From a checkpoint of a small mixture-of-experts model trained on Wikipedia: 57M parameters, 6536 steps.
Below are experts of layer 5 (counted from 0) of a mixture-of-experts language model. Rows are named router (the router's row for the expert), up (a neuron's input weights, with its number) and show model dimensions 336-447. Each number is 128 + 24 x the weight over its row's rms, rounded and kept within 0 to 255. Numbers have three digits each.
After each expert's rows: "mostly gets" lists some tokens that are sent to it at least half of the time. This comes from a sample of Wikipedia text that the model never trained on.

# expert 3
router:127120103084106126116118123142115113133134114141161145112097138107123128157160103070142101114085123175161117124145115127134134130124119104114114130135114113085147112174118113137141131134166123107089118149121148148144114157125118116120119166104130157166106124098094117122061126100117144136084143126099121138144120158140085108140121150147
up0:079121162104095123143090125108160092089112097149075138136140099163170152143165150138130138141145130124110129088138143139128138156126132183137140122129117089118065113149134100134131132126095147093140116150163123106141120124179134107107129145088121110139104105135164146149167128091165110141120116159117127147107174139158125142151140153116
up1:151128162112147139115160115184161119093139100129174127165102133120165185140162121126103127111094109135151144116153128139082163146175160142150171149136098126100150130065137127189139122141146145162175129101155128148127149161131124146150164055130109086127108090101152149120129104161124147152083124124124118136124133144116104138107131108105
up2:120120135137112168120088118081100186179107083158122120139122136119152114105167143137079113128110145114119108164113129103160170151132087166090132123145119117122123129095147097112105128122063111166077132116110105106124135126162146148148118134122135138145101123146131131189107117113137123146113110146095113123092118080126091104158127139174
up3:150145137140095178174139080097143142143065122138138136121099132108126133096167145157098076114127168144094126139195079121080119129126111128133113108158145166111117160170146107168078160105111139090119095153137096144162123193102135106152126108149156108179144092164138159115168142131094127145135109149111141153114119175124140085127069161148
up4:143087120109162145150114128125129132110138101145147113135119124133079136124153115110175142086133130116113121146150110120166113138128133126119119108150137155112129140092095132106126126167120115173127125137130111158150109106144124179110123142095152167110137128145079135164137128083144172170154135143114130080124134157162135112124152135093
up5:094148082125118159099092124149096142096093129109129127122133118094115123113139130108136113084123109130133154157134139081103105129144121099100122175132118134111122121102146114109130121102127132144139141128144167141125137075134110114109089081111086127078115143148140121082108125146125163132120160135106102125143127128114129092121088115056
up6:144118120188158117125113125099095131133164133106157133170147104148147171138134137147120107111153135144134147143098186136125120107148095122151109128157125091106120109087092128115140168183104129123126107130109094156153162151167109106116140097131149108119145161099090127161118131125125090116137153141121110141144134154118123124132153168171
up7:112116111102091144176128099129078092081119146128119111130127151137151090124112104103144110130127127123158140122162119149145106156137183153094101131137111116141120106159143122105148130129097101081147117085178114138163151117134095143128141106146104080095149130140183092138160143100161127111110122133089128132102151139132146140140171146108
up8:136123148123120167123129136160137107124143125114125117101095075086111170117089140126113163136094121117132152110121168130099108096163141138148101140149148155086119123104160136138134145129121128138136095137126132122084125159091143124125172096136116118124154192110139113137147163154104182153144134085085142165138149110123114133132128135117
up9:125127141107127133121154113133142110107111121145148151143156144097102127163150142151095112118142172136170157106160140094139154118111148116144115109125139129125131158142118107080136094138153139104132153152148132146164069134108114107101132135082166100097122131118145121135123108097128114148117129163157099145140122137104131101129149149156
up10:154118135144142162100111129133118081111138106126150137148142133115198143141151137066140142130162133115123148149116145162187103179096123130088168104097128087092106122152178140108181140146170135124140194121130175155116117122128135118141078184099157164136148133174154154109126129087176131128126125144143135084113143157141129137134140141130
up11:100161096168144136131127125080101168134141169139120137129110157128084137093167151113130094114144199111132126143130134121118141166125143129114116103212140115170142096102145116130150109133084133139152104106107183114122118141111089128152167096148090175146178120135126133164080118087159129108127105154121139127113119105103167144091154077111
up12:087160132156148069186110156134081135107141172111139130160130129119136127091132135167132137109171085163091127148219096144106172133104154171146094122110121113152131110119127111077136128144146158147120092107136125125125143132109109088158122130115135096134086167136082130145113108080095164126162094111076142139169110159152156113180123137146
up13:120128150126139126178144115131169123117150158125106154108093131109102157133140149160142177125111091138087143109126134113127125108145185153133096170136151125133122127124175116138119143124142174145109115177129125166099055132099113152178126129159127122129087130145104139118141145134124114154097075132096085138117112104162088092116142108136
mostly gets: "was ", "been ", "has ", "during ", "became ", "have "

# expert 7
router:144089144124123155128113111121091154116111147108112159088139151111137166101165108146184133110121106123134122116115147118118112140112118122119175145130100170112152097139143108125117134109115150151121180126112110120148101152123124081125161104159130155141105137108076096088129152085104103105129132095172087119063155114103121084150123104149
up0:129108133133134127094155138155022123105132087151094144163156149107112112079120139155106150102125125146103158114126125089123122156145141119112154105120124116171155132106112109146098128115140154109132137156146162160144068137107161113151122145136146082138125143124179128124105153155114138113109131120103133119117127086143124109108155139138
up1:142117130132133131138163130132131154173156117104073117153108150074088165098150158149109144150090126136113122144150112117152168156116149109162123093140167070120105156164141120111169118120096102107162144129184138125113094089156177146159164170148132120116117131153179137139102110147138099144142141116148137082160120142120112114161117119139
up2:136113136165189123101138114167160152115115160132135144174139132119124146075144114113100082139094102108155166123139152143116113109167114087137161107106105152119117129128177163118110123183110094085181147107143150107117148158111169115133114124099137123162072146185120092135138136087107115116158114174113189143127147107098117125178150109129
up3:105096138085093097155148080142127118156138158132149116163143129147104133108151122105137111135140102187115130102119142184113134171131047125121140159182152099182134102134146107126081132128098115128134133150093137167129111135123135118172132142106145133134115141065125118131161124134104110113107107131149123136129123086090165113195168133093
up4:172118173136145126133106126157118120103135140144173129115126161136127104096163124134129119109181112083102153164138106175098174098103155087157156167142130117137119127144108114081133149170114124132136102104150107126141088178133130136123166122121157193140066126106136135135115127088118112107140151115077125116119161108079124110128105084131
up5:096135141152165166169146130141147141160073148108148139139115124145152119111180119094128161174120115154126149136119169142145121169081137127148128118199188152087122123150151167098151138141143160168133124087121099139125109106121133148133146127143156182088115153129159125198137138159137136147114107148127103130168122068133143137134104124143
up6:118156132175093128152122182145113116132076154120159130098112111175115119106139137078125125158131076125110094131078140120154139113146089153096130120139105128119126113125148127140120097179109108143134123137106111176151092102120111129092132145133141114080104137126160117146103105147114131141093139163113139152151132145130172161216164109136
up7:154132169128138149155118124089104129184130160124106088133117110122162112144112173130095142134146143114098118133129146102091166157129143127120148138145140083161139120118176120147134103130107109155169120130140130150115087134159122159109153152132111086122158152135160150086097127133154136129132073127052155163142146182147141160129128136118
up8:086138112128120127112114129150168129112123115137195129141127165107153152139139124145125073159140109090158162091113117113113106122121153114134152136109152161095105096145129116127154136127129138121118138162112128114131134153164105126152156182140109088111165090112126143121177093095110100121082134130175100154132123118133144109137184153147
up9:121113110134213142154142115148100133113124163121129112144101157174128124156114123121128153103128126129098166066107127101113122114126149083135141108107150138129160108185124144068145115179140070148148134135135108088127160109114143106112092183145146146149100105137144112111137130130095105103123106134105128122087121144126092091121127130116
up10:105153147166150160167130128112112143085084146166099122140116125138118148085169100153153168088107170126128114135133133161089127109161118104097098073183156129115130089218148086106090112163121134136127118102140094145128051114115139165129103093127124143155117129101120138120116116108110096117119105095136097097122121155101146086135150118132
up11:130155163136098122160163121157114139156086109136125086162126127109133169121124149171113106142156128153111139148100159119131142164140150111138154116142093120113132136130195162135137132143131125135066139128128092133133075166140153163125116154075136102135128101127136142107130128129105153075119109141115124118112117158136119121125106110099
up12:132072085110074103086165129156131125148165095139143136136137154146119191157111133134136122138143187140128102138131120145125131192144135127124118102116137171107152137146146112117104080153117101109162097111164139123130132172141159164129162176115120175093125133147136120111107138073133088110112128070114113091076132103087161154168116158121
up13:164151147130106116130154117114145174088176161109120158103137161125137092119135134170133123108092083127146155078125093153086100072139153102133112111114126117104093144101134119108111146091188175140108123142171126144114147105148132152136157170123137097142126132158112187156119158087115121088123104110124102114126130103133110145136098112130
mostly gets: "−", "—; ", "Votes ", "', ", "–; ", "Score "

# expert 4
router:117115117156109090159111167065121152108096127148116110144072194111129139135118135141134134110102108161123132088122132126115149093112101075118143125143081138123113088153104140129167116154102158133103150156131116077139149116087124115143153135079141138148147141111090090080130147111115131092149120082129112115093093125105099139112074156161
up0:149168167112114116179088124157126166129110087113134087160130107130109151126116154145132100173116143146149149065104092155124154174125136137147151138145115150169109158154130163132125116177120130096121119129146143129110133129149141156144125148162102093127101155113115129108193120133136163105100113116141162062063104107072083150166187135132
up1:074132116180098134096130123139112165104117144152100151142086124125113129188151132142123155116135152099141094143120111147168121152110127109094087127117165183122126118143148139148140119120104124153150108150127100117088111146134117125109122131112135126155090120132165148137139151087150127123122150148126147130109116154106111090100084158118
up2:080210136169082107125121121124137125146158137112112097103193130122128108168108127097118153112123163149120115129108153143136100095111119107123106135109123110079148072125101172123126095181143175081143126167153101135110145173101129092133123128138185112112113131153128160183122149160103141147137165112112109107129115145158140137113106123097
up3:117123134112108111144129113154124151125120094097136098131164134155126137108121108163116172120102129089111142151160109118122070129113118155143125141098147113110155166141073148115097136165112077114133094048128130155123133104127148141120117135151136092131121128142183083119125095127128128150116137083093115114112125155137142109120088156125
up4:140117144149110163108080129102123124116122120112142114158117128122124131126127129169123142130112141172153140117183135131117149132134117140158165177143102153082166126107111099107145129086124122099081110126179153074143178091158121153122129130118123107134144100124166121094136145138085135140129111129135143117122058138058087127132074129157
up5:110157057132154121137137112159158158142160112134113124143120123142106169165136146123080087130103138112146133125095099142112131138148067106142118154151122140104102121101083147143133084131148150114111081124083097109126120154096156134131114123120135166134103180116133169115118109155093110119146126144096106139112123099093126131104114168135
up6:169128107135114174163126183169143116112113148143137138162097143111183110141105108110098137131112118100119123089106110106132089108172121116105129113139105098138170133141133155060138155164097145117136137125107144093128161059138123126094156149104130119169131112105132165113142101119104162207143114083133159131159116129171126144129143125045
up7:106121105144128098109168103151156134128132154140112120151162110063144151098121155134120093080129119100118154129115110136113100089129105125158100122059120135123127136152152109119095115156135139148115095106130124143147100159112117107138153151129123113119149131122110180127076145154109148136124119119126152104159159150148099106142100152095
up8:089170116138125106142128080106123161129148141127135167136091104130131139104151109120124167116159099094130154131110158108125100147109171150101201116128133140127152136118128078151133143115127094148121117128163120114094164131085154127113125109113162078120112068103095130132110124104108130109072151133109104111168091097131131111100049096149
up9:116140134132123142117120139094122103079127157131115102129168131144138109127147098128102089119151119084145149106088112124139100106112162185122139117138091149115118131123137125139122124103135138158160111129143108170128103118148107136125142160132129153148095102119100155128134112141091130088111130077142126168096118119099152050132169169120
up10:113115139132115167137113114125101149147131113141159120118100153137133080124129169122136123161115136115139109126107127152122120112149149124147118121136136121148128098161137115114139109135158124112144106161143144107185166101113091115099145135090154129149107135167156092156158116146158137163172135121132078137111144151130116122119127139123
up11:116141127143156160157109169140085154121131132111138053124078102133118133143134157111158137117139090077141127112139138136091120112066136132154108153112117140100138096141125107125159117154135133150144143094140125150118137140121133119149126100102067120103124102133077117112174145127082105125114121170169130108176128151110192129116125075146
up12:114116115132111145142121142119161100098126105129143153140139157109150099114137147164063135124119132094112108090152097097109112148171105088110156087100165135118150108137094119146117138135154119112121139117127120120192124098124137110117096126082117078148124081069180135120120132177124118108131172165110132136134132126116155082109121142106
up13:159108084108156122149101122134096132089123156138088144148154154141129105143093155147121134111143135124115156133168128128133155107127120098116097157138109132147142134100082122140136128081150147152146138139116121208152141086140125155099142132140138158159096108119145115145125091101105174129139133147127147117112095115145134111122138139157
mostly gets: "non", "and ", "inter", "there", "design", "mission"

# expert 6
router:123101138101129138127166112127122138132093120103147110116115160149152157121159135102103109143121119120159146138161089119154130146106153116142122128080139107127141135104144098136139108117130166127130107109128125174107068132153159139164119175128098162137116130138112087129122121156114103148085142121140082185122134129107161108116132096147
up0:076130133166104098132164150140168118106079161150123122132146113118126120127130136132092124126120134177144186112102124092120119118155129124124103077142144146156109138142132151081131129117142162119110149078113108119111132095122122153133175153158135124112144133128114152146152117161143136170109118174160118113124136112125122105118090154081
up1:114147137151133125147144108145143145129130114143112107156099099151110130128130136150118120143131111096097169115135114151138133155077106097128081156128132112134096105132127126126126139156117128136147126121081166147131099105135137156110126176090084124131136111115157134137099130150155074104130130098095142133142100146073146130143127122143
up2:135155102114131084182167120114102111146088155126150119135132079142165117123106146201094120139139122197121141115143173125128133146098091116114110144175099118130087066125100140168157114115140156074117097117151136080155124101139124140152132086136101088137128142157103124176114111132153140203107130108142127113107129096147144118140118145143
up3:151142157157146109155140202120099135105139119169120167129131133127114141168161107124140081132096102143144102116143126121110116126137142125151094092098166139137155118181131130144131125158110114143098158139106171104124129114133139105143128109096124128172121112124137100080108135122144150119148131077130117153165103124174103143137116088147
up4:132137099150104153152087143135120144161161140107115106124130136111190130142161122128120123081148181137160119138129121103091115152110122045121144116120107179097135155118171114090078184125120114148100135139142106119130140122128148081110146109133102101127125111160093129097113136176112138151167128123130126129119143131112121159089132169138
up5:167102118129160194177114094128104128085202097170122134129150136155107110095120124128160095177096168135159169128089150072165106121135092144138145135130149143117118121153115177092113129168145133128143146157122137114117116159145128108155136159171138120145157157164114137132144128152139064142124127106069120113123119153135150135122166159131
up6:139116117173114073133125090135121110120103126186106122117116100160149148135137145105166136122128154134141136117147129142081087125136154082122123087084148129180105158128167114145131134117130129124092142110098141154158128154086155115127152130128125123170079141127109126132124117113164128160091121118168159125078151114151113120093086109123
up7:119087114135120140106187067138142092150149143119133121119159165111119110087134101127122110122139154120131151090122128114108118105166100126113131108146102130145122136141103140150166141177092107135123109129123139128108137100141093132144099123148100133113115127127159122088132099141150145131145101147147128109070095132165141150130137202129
up8:099158142156125137168112142089114169130122126126081162130132124119150118132089103143129087126094126138149110152085080107145101135087092131150136120102092178140135094148150127119171126146144157090125130199166128125144126119119164157104107122090121115148135100119126147143140119138110079159100182149042135108132129095120152110161122155132
up9:128138142118119071070150112126142137166136125180148109127128127156130133130147128133110125148116103122191126110101149116147150125136081084110177137122135110120126116095138131127112083126190107087105123141155143099099146123149116115145123193158133145150147141154126112176137148149082155106102141100124128140136128098120133146085134133116
up10:151156130154136144135101133179143114088143126126118119089087112077104095125123116123111101093149127127145108160148111087144164134156148085112134122103139153111113133150147144171100153100132164142116121111099171100078114147150111160146155118097138127162154126125142117144089133101114112127117110104141129158153108135062114102137106141113
up11:116099126160099111110150104155153159140127145102146119096117109144116164141114142098073109091109116105140130143093144095128118124115128129153131084108125132125162116122068157110144155123129090143115130135128112096121138125136161108125116120163121131104152129172109081110130119143092143150113136099111120131107113146119103147100087093114
up12:106159137109139112147155116089117096154124169138143142099114146146109135105069106109143109160141158145113116106120104180091115168141110087132132165141125101135104129152135133117132141137141132138139114135124130148110137146135160122134143150163114130118078100151112121140143181127140141120130159129121127118162180118114154146145100142135
up13:079131088141126087148139151143135162085121135135129137090136156117161118129138157115109102122109123151103112125145096102105133138097138119108150131152133080127127094146131147132122114149080125163103169134122148116133124143092141156124174104103148128121101088145088137108089168121190115085113146093123101139095141101128139134139154121147
mostly gets: "Born", "ENG ", "Genus", "Coordinates", "): ", "Died"

# expert 2
router:126090097147131153111097133130128097091122121148115100127116136150110139156121116153168106123116107112206133119087154071150165166115091085131172171112150183079140081163125122088106133118161096114121117137120129139112103141144133101154139201175151129153105149139133164117120107153118119146104129105132102085064119147106150100131110149128
up0:090132098117133130128078108108122150096098152116112154135132096135127134134142114150094131167107126103141104118115136174190123131156167076099140138187152146144126132106137094126130114124127128130104111123149160117153106154126100136159138117091119165107064166124173115130129118151134169119105094167133133080112164115097123128143117130099
up1:124166092132093115112170131128144110126121121090087073121140093122154150149170141146169095138062137173164134146112104126137118107091102194149092106107146175112116098103115108116154163202147110114146106079134134152142134118100122133152168118130119124117112103142135147156104122140159120124131158098133132108148077147109130150156116138147
up2:133153132116146123163105154077141132102155106146098141142100162158104124112136125160152072124151177124133111146106133142122090144140140114119158148147151136092122091144104114146131127151134143122157148099127100145120124118141116157153096104141145121108102132105142115118110147131107142111104115121115148104122143129154171097191110098167
up3:157152148148149111111109128119122128144126113126107148151104114154111156169159141102066134149133152125115131106135117139150105079154075111152134129127157119112069101146124105125152115138140130120100107149117140103107154146170109120138120183139135084167135112165140149125120103100117158146133119127162129142131117153179157140103096148106
up4:109170085148153114148108118136080151093129162147124106109145138129107090147149139089128130128106180135102119131100130143130143155135120124104162069108164166144129135160140113110147118123117183140134125167085140127086096165174104145127147196135095158130137167113083158130090109146085116168121118117145130133118127139125120108138122122119
up5:133163093132178132129114141122109139126101111087141095151108157144146158123167140108140160118123123121119139120117153126143130108115056132092146107139098130153159128129127149068100143147144125130131131133115116111147103108156103130176106138150095118135108129132163139145124142137141141115128125138140097155152149141123138134130156113110
up6:111119124132098158169128150118116169110115123147159108147128113126149124113128170127140087143129140129097095137109120132131084126156177097144134123145127145135167150134092182142168106154117134120129102092123076132161145116107143116201125134105142095119176102121098098102140140115125094156104145124090106141078169118164124106136138124130
up7:156110104140140113160095120095117079104139129143111118136123121150122142137153139106135134104127137140202158158142177096095142161107158108127168143149171123171120157111068142147101121178119137112127139155172158155111142133119147137085137096137151105161130157138166128104157131134118149156143139112087135100129135084128149118078135169138
up8:102131119098136153128112149111167116089151160107157173147132152093138115128110111131110129083155146126112113128154097114156132166129175130113103151180115124109183158127139129111153130129150141141116158123127114168074130130094112121095121122122129150154142148185118132126125127161175127160127108085123110093148121116112107123165148124118
up9:175098157122103138107119112139130134109126161111122172089166073165154151133158123117136122116127142093149153164120131116132124138121116092121142167129144148078152138103192168153118092151124131148137117145123148157160130108179130139177134161110127140122132147140172146130157128118114125134112076099135115140151174131092136133114141151170
up10:124124082124132097125151155144080124112125119103136164111151115127112125130134101114145156129120128115147141112069110111106075127181141148099141144128128143136117159105106122188117131103158153149097167102161098134137127124094086132139105157114123120140109115110108137125101124147110131109130119116117106141117113122071107100156140145145
up11:115140146133116079163060119152149195110116170120128096153124131140112168159126142102124131103163123168122147105111131128136159101172095142106105094141135087117154108111132149129123081145120157087113130128100114186090141131172097119138078069134161111141110110095087125129124145125116125155125134094057155132203117131119134146121061136087
up12:096106137127148093129111144116140140145164124103085096160105171124140132150117119087108097098112123112133139123110079097156110127109149129179137093099101099138127109108112154077157104159186130088170109107143131113163150109153122147135148123109103151143128181162097112122155116145147154108093127090142088172121106134135125110120106150141
up13:112122087116118116162109126133121143125128096120149174200152142120103159107141116100118129092097185109129139072153075167129116094144089151112130145148103117131153138136163094151136161131142127117098087133108139127162157169152119124124115151134123132125129128133125129099108094140141153125123115084142094117135101103103165153165113162132
mostly gets: "22", "34", "50", "35", "44", "36"

# expert 5
router:111103118132156106150125146149099110077131146156132098129118132123124137117167105121132120128114106145142120105077088137098161125134140105106102159139120133133133107145124139110144120102103154110086146118120131119179121104093149154177138098120152172158107134148091132115144121110171136126123145087110139170121105132142109153128103140152
up0:169156104118124120125136149151167128152140158123153160111178109128081125136136144134117106129127122118135125117132113126138167140107157078150089120132159159120138103134097115129135105118129149112106129150121137160185129077136098139152143120085142096142142145131130141151151116146149138113139148117116137146119101174147079129109086135130
up1:100121143105160095087127125122111141150140135161140112132150104137158128114171105127107100146102163152103100137111075124123153146120085124127142135119142098153120085152133149150107116097084141115103117173147135066167163115123150116144172129139140128074115109131182140181137127086126069077121094117126118090108132121122160113143089145110
up2:102099122075126151154119139084122141143144085180111127133089114152136127175140108095139148130118133132123142132116169097121139151140087125140138118149155112102112109091144127133115128115121095166129096115132134125178108177114096107164109127060144158122144127161145128123085116152149113136146101108110156136160095165099112108141126141120
up3:132100124155146126176153129119128133136133098174148170099126104064128098108071178103113125107127140103145106092119137105138072119144160111118116107151127084103110116089131146130120121134153119105133155155135124138114113149094044127123151128135138108113104128143177181062127140154105122157081133121118131141107140138127130092111137151138
up4:109132112117132123101142074118118111149155091119120102115110169143159153111117116127139107127134112115151111108105114152110130160147104146179174146108157110094189105104111113128102140131117167134083127135132155108121145155133156096149168111147140114146155123147095133127123151130100089126089143105113135103159136136129087172084135140111
up5:158149143137128101160135119113099126092105128110134094141144165109134101170108111095101075125167147152144146095124177114106109118147141138107153127151142171120155124168151115145149121105111115133144112142147184158177127135143119111148108109134141151078069133122092144132137172110086097110102107145135080149136145129082158097168125088177
up6:115127086138119111157154122136108135156109095162145140141140160148170097125111116140119100108131163176156122170134110120131117129125135105116134149128146119113117061126122143134122098164146095156130108120115146141130171197135120089118113170093117131118090142084153155165098159137118150137136133154174126057160104112145110122111131092089
up7:147101115121132120151182104105107127135109151171100109126102156175150157155165152127138119143163103106116130151116169142133150127140101108165169141109143144062079128120138119130095109162167111134168164146122115119133079143129118163146103160089098095143124110165144120143130128117148096156109143121130112128151151159127156069108154092151
up8:119145107120108155138148166191174096120120155150095112118096152119114120156096162165080147128143109133091116162128105124113124091165151116099121131079132135135142142113141119143133126115122130139134097123125148150127104118152102124145116121131098102147117114158125063129142097102111142138121099121119080146125087093121136098114136096139
up9:142100172148090106156135139117087133115107127115128105123103093086140130151126118158138140128088127107113180161141147137128109128095098097134051140213165155119116131101104128138127124136120106124116156147099104125124110154096068142154132097102141126116134116139123140155102102115085113140115162171122150120111142126107132129118145161140
up10:091131109116113148161101101149091100120102135166109134106110125105118081111094104108104150152113135128168109146130152126119097112132137158144155122151110101128124148138134123106113160145122109155124149131130148102102095126136151135089101107095099132097108091101165148141119082145113149136121127106111122143132173100145140111116126117114
up11:125155116124115150124114090120119135096088141134156152109114120095162087119134128141142113152152149139059117157121118142112141149137156126139173071163156129125133138104102114081107134146155187134133171131145127151143104138099167092153126135090132130130162151147097116095131164141093128105149121157105129100139157107084155125165102142147
up12:157110107166110152149083099167125144089161102141120090151103122136113103089144133089144113159146092120158132159135117161106127160109143165112170089108136143132128148148101141152128147123109139156111143107130161087097103098160132080129149139168131100115131114133089143162132093128115109134097143133110109152171132137133122087137097111118
up13:089152147130100156128112203088151124155136141159074139144124113139121113112107091123155154107133126156146121137092155079137102100109112141123109095108108170109131129160113137134130108120102149112163143152120103091103183105149144115161149136108118083110138125144089101116123108120109147118106116169154131097122154155126148139131134150092
mostly gets: "San ", "Hamp", "St ", "Alber", "Mad", "Alb"

# expert 1
router:103122112128076137110098170112108134147118172119174106140117137114083106140113118090138095103127126152156142144158111103146119126107133140107134188090129151105111102109119089157127101069133172144153136142127140180150150106088121168142149157113115093124116128130087104085087090118129104100091126127139115142167103159109084137125129135124
up0:134132130134114130102143103140109095154118162149158096134160148083127118114127111170114127133136149096158143173103138117143126137142113157145110119154117090165135124169113100098116075154151160153125130119132184139158116111114185117147116115121120180149109122094119179112116159162144131164127127130099118155128143114132165122147102187082
up1:074133117123108137103144156179122118107115133153104100160094134145149140163188111168116150192109110116114121181156125148141149129124113118140150126098121148157092128102134167104132084151136130160124140135141129085137132091134109079145131117086132138153123155155121142092128126127149159139133140120115123127091155144136156130154117150149
up2:117149145128136129117116108130119113149157104129120161225111153117142121186115126120111132113173112117134152157132097138119115197115112122114125132108098137118133092165140160138152113114091165102137122154115133109122094127095125111112136134103121142139116145130104121140107163176136132130136126162163116143123133097137144149090104121097
up3:097143096162177120177084116112119098131142156158114111146091128134129124119151106132160130144127139162137126116129138167162099121085139142182116110163157159122169127143174147113158153101133164121097123166131102146148104147126141154105154135092103119156114109156127127158179100178160117080100129105129119106139144106146129131160103107152
up4:112163135110083123134078147158137090136096118101146124174107114138140159147102176171121108098087114200131113168124131142100131105176152123158138143098120150172132130123137088145135117135091146163128145139133126085135120133121131089146129106151153150106105124135131121078118146157137086130139157140109097108143056110157137153104130162143
up5:136117150130106164136147109154140099142131089129162132139112161141126139113148134130155109130108122154183099116120140115170134104148129094125128148114113149131073081137116110158117120089119113153058163103100127113157093153130096171135068115114156104138123128158129132068084125104146150133141100120083146142120121159067149115114131117092
up6:104125132111120111138155151155111119116189115114106199134109105118141141132132124108150135123133122135126168151160124135133151146126137106150102127153099110148140107120132176083178109114099113122118102146129117117117091139141084100157129076154112111088106104145150154119163109106165115116116114134124098098109164121148122124114171112142
up7:150100122102161084120106177136116128143154094108099139110118177095141135131116130098171117170140082136182145127110123088067106166081113190133151162132104139165116142084131130072123124097119131124145147175149150133132135090125148107152166138126097087141146103121131128148105127149202108119135107127130152123155143109188120120144136090083
up8:146111126074105129136139142134089138127114146106148137120159121152122139172111122119175117120120091123120121167154139125149130143125124135121121093094106108127135119135130127135103127138141105100129117114093118160116099131118186179114094113110094110174146151130182119143127101126145104146128149156105122105108122082088086110108173161129
up9:134141136137129122145091145133099136128169098116125135118085134148151089115123138080107100091099110114127134130127112103116143160098143088131147154103147119138114137124105107119084104155162112123128111109100104160147121139149163187140160154103113122119105124152124115166168106102143162092167119135139142071098082133090110130140102154105
up10:125145156137145083145150126129094168108099094123098146120135128141154164153132142129131138115116105107097065157100162118069125150142162117149131111133159092116115110156117138123122115142169121099107156093136146147118166133137121108136103093117144124117143116103106071201162142109153178135124121126094120143100135105119163142126128118112
up11:116045157178114142114154151117090175106118077154131107143150142153146122123148141115084105080096119152142131124071134144123124106108091137133149107092128112127164132136130081186125150169131140107105156136136141146117120155155116191140114129165102135134141131119157133169122101125141119139132119137135109177124108103148137131100134121137
up12:116079150177159134133165113156151132136109089142099129123107157151096177132110094155077097163150140127146111142131093137149132123083134150143140125167107117098160103126195144105135110123093147172113111171159161145147148115151144134135164119103146124111115089137134118135131118139119169131135130121143146152097116165142163156146094124164
up13:135102123155111117138090161171107108157139073120165142132136141079142116125112148116113120172145128098115080203130155204122143080152100126143092092107175157163089129146139102102162153088136171139131163147134142131144106125087130141102112139105138069136093161141115084094146148083084089151161107099152116126117116097124190104146091137108
mostly gets: "he ", "He ", "they ", "she ", "She ", "It "

# expert 0
router:133105113141133127121096119088094140134100150125102102136140142112115121131121148131111066124101126089151118138121115108104112152145178100155129107111145101100157118139108131128089109106135165168116166144156138133113108136129124084177142107108126157168142131143075114144141126101156146136134121106167101134144131112154166119130120164142
up0:137101099140127156114032107129094115158167113157151168154121136120109157136081125127110135063142117136098126148121116067098137123100087097133115161144148153084172147168094132092110135141105149116149109139137133134089115124174117099102152121148097145139162112119132123120120107140148146142124172096142153091132118124144140141111159096133
up1:126083059127156151117148120101143133110095139109132162115131140148151137133152079122144098095072120047137089115138152155126123130095088115112134119142127139130169112109102128122164080133105132123135113120107114163116132093139124116139197136122118129153157089097154134151135092122131144120177126113136131129092107138143108171131111146122
up2:072111123138145112167153184132136185115168108121091096149136084114178122115103156138159112142108153139135169160104164138162099121112134137135127083148137087153130061103132114113117136138123131111108108131124156114157104130143105126143113137105153135103122153125099091128092149148128103114135142138098117114084116140108118183136139121137
up3:113124103125150120157138091162140137123138148112156117165136137083084167085124112131133163122117114155140098138119142129119132115166118172145104134098196152151157125145196094147154143169123135145129125151115152129123132141121047126087092136111162110118139139136150143111126123135114128099161149114088134092150135104133141137128091168121
up4:136144146136144131099141131123129137126121113148134098173097139163102102144115134162118101132152150110169129148135093138121113115098147101151127122136136126142109137125158139151105081118131136123151164090156171121121166163117124085108127069136116102080109135141146152099140083124142116130103163144114134115121107144116122093101129160171
up5:077078122154128102154145137129123184139071127145155109159095103121145112146161175170132095104117096147152100130122152113133152148117071131120141118106142132138075144076134084139139074154086117119132147150151160116125164131140152125153157141140112137195124099138134118112145158108113176106110124125115123157184139146119097148108150146168
up6:123095096116144143155142121127116118146121124122120122148146162103092106101106121118144163129143104098139125157131131135132132138128122101101161129128157184075103135107167097163122109104100101088132117196115145140126113136120122098166162126138125141085112117120121151150127110155114119141135146128113148113109116152135085122132089123104
up7:112105098104139137108178128140156129137111135132122140158095126124140153125113124127150095113117145102155161125105114095118133124129083129151179147147105067107111149141159130101118136134121123090131088102137122142148114133181104119122191118128127151141163116140146120133155123112171090155126148085151140144148187152121107130157112114139
up8:088131141133115113143127143098144102138138117109148119163133113123090088118105139098119132110093138161160185152134104147098143126144168151096153106169125152111119121162073141113135101153131183110096140139095135087164119125101133122114163147134143104108115095105168103099119110160125162125113114117136120140100086112124134150123066119096
up9:103104132158126111109125140107104136094151172128108128097154134119103124138150156099170109140110135135118140152115138100145124129131145150106127114093133124144157154124107098112122112130128155135129112145128146115141178137152072106119136148161118129169118127114135141161132099128097106140104150138105166119111163101149070124149148111135
up10:158126119108097112131136168112141130149104119131133146145108155119116144114134098175123133121067123116090167142124104128133145107103118114160170144121117128144124114136093121076164125110153128103123102141144132131154106141087150121100146129118131163144105156109130120081120172154146111124160129118180137139133166082160102109100098113111
up11:142079126201139119154143096112140142116111117124136154135112141119198148136135165128122178124104146123139151160119117151140121120112137104161120147104129049102124127131114158110082111126117087107127157129095133111176163118105107110101147124140106142147128124128165128111133127120102103160117147072156128094121137128148120111106132118099
up12:073127176144097153119125166145127102113138117141126126173089142083112209122101102096117129121103130162142107101148117129109108150082134121090147163158113153137147126119080118166085119132136120132108110129090167128113111131137083126137119143110151139099128127134104090122097107190103153146121127105093124139155121137130183160112081088134
up13:170100163108117099139141116093085122100130141130172155124115058103122126097122124129098105141095143089131165131143136110128095143144129117151077118134124163123083123121165127120139151136141133133121132144112142127168121114125190073155140132115140130115158135152098101160109090130149122142151095105153041083151135125210141113120107124109
mostly gets: "|", ")", "\n\n", ").", "==", "However"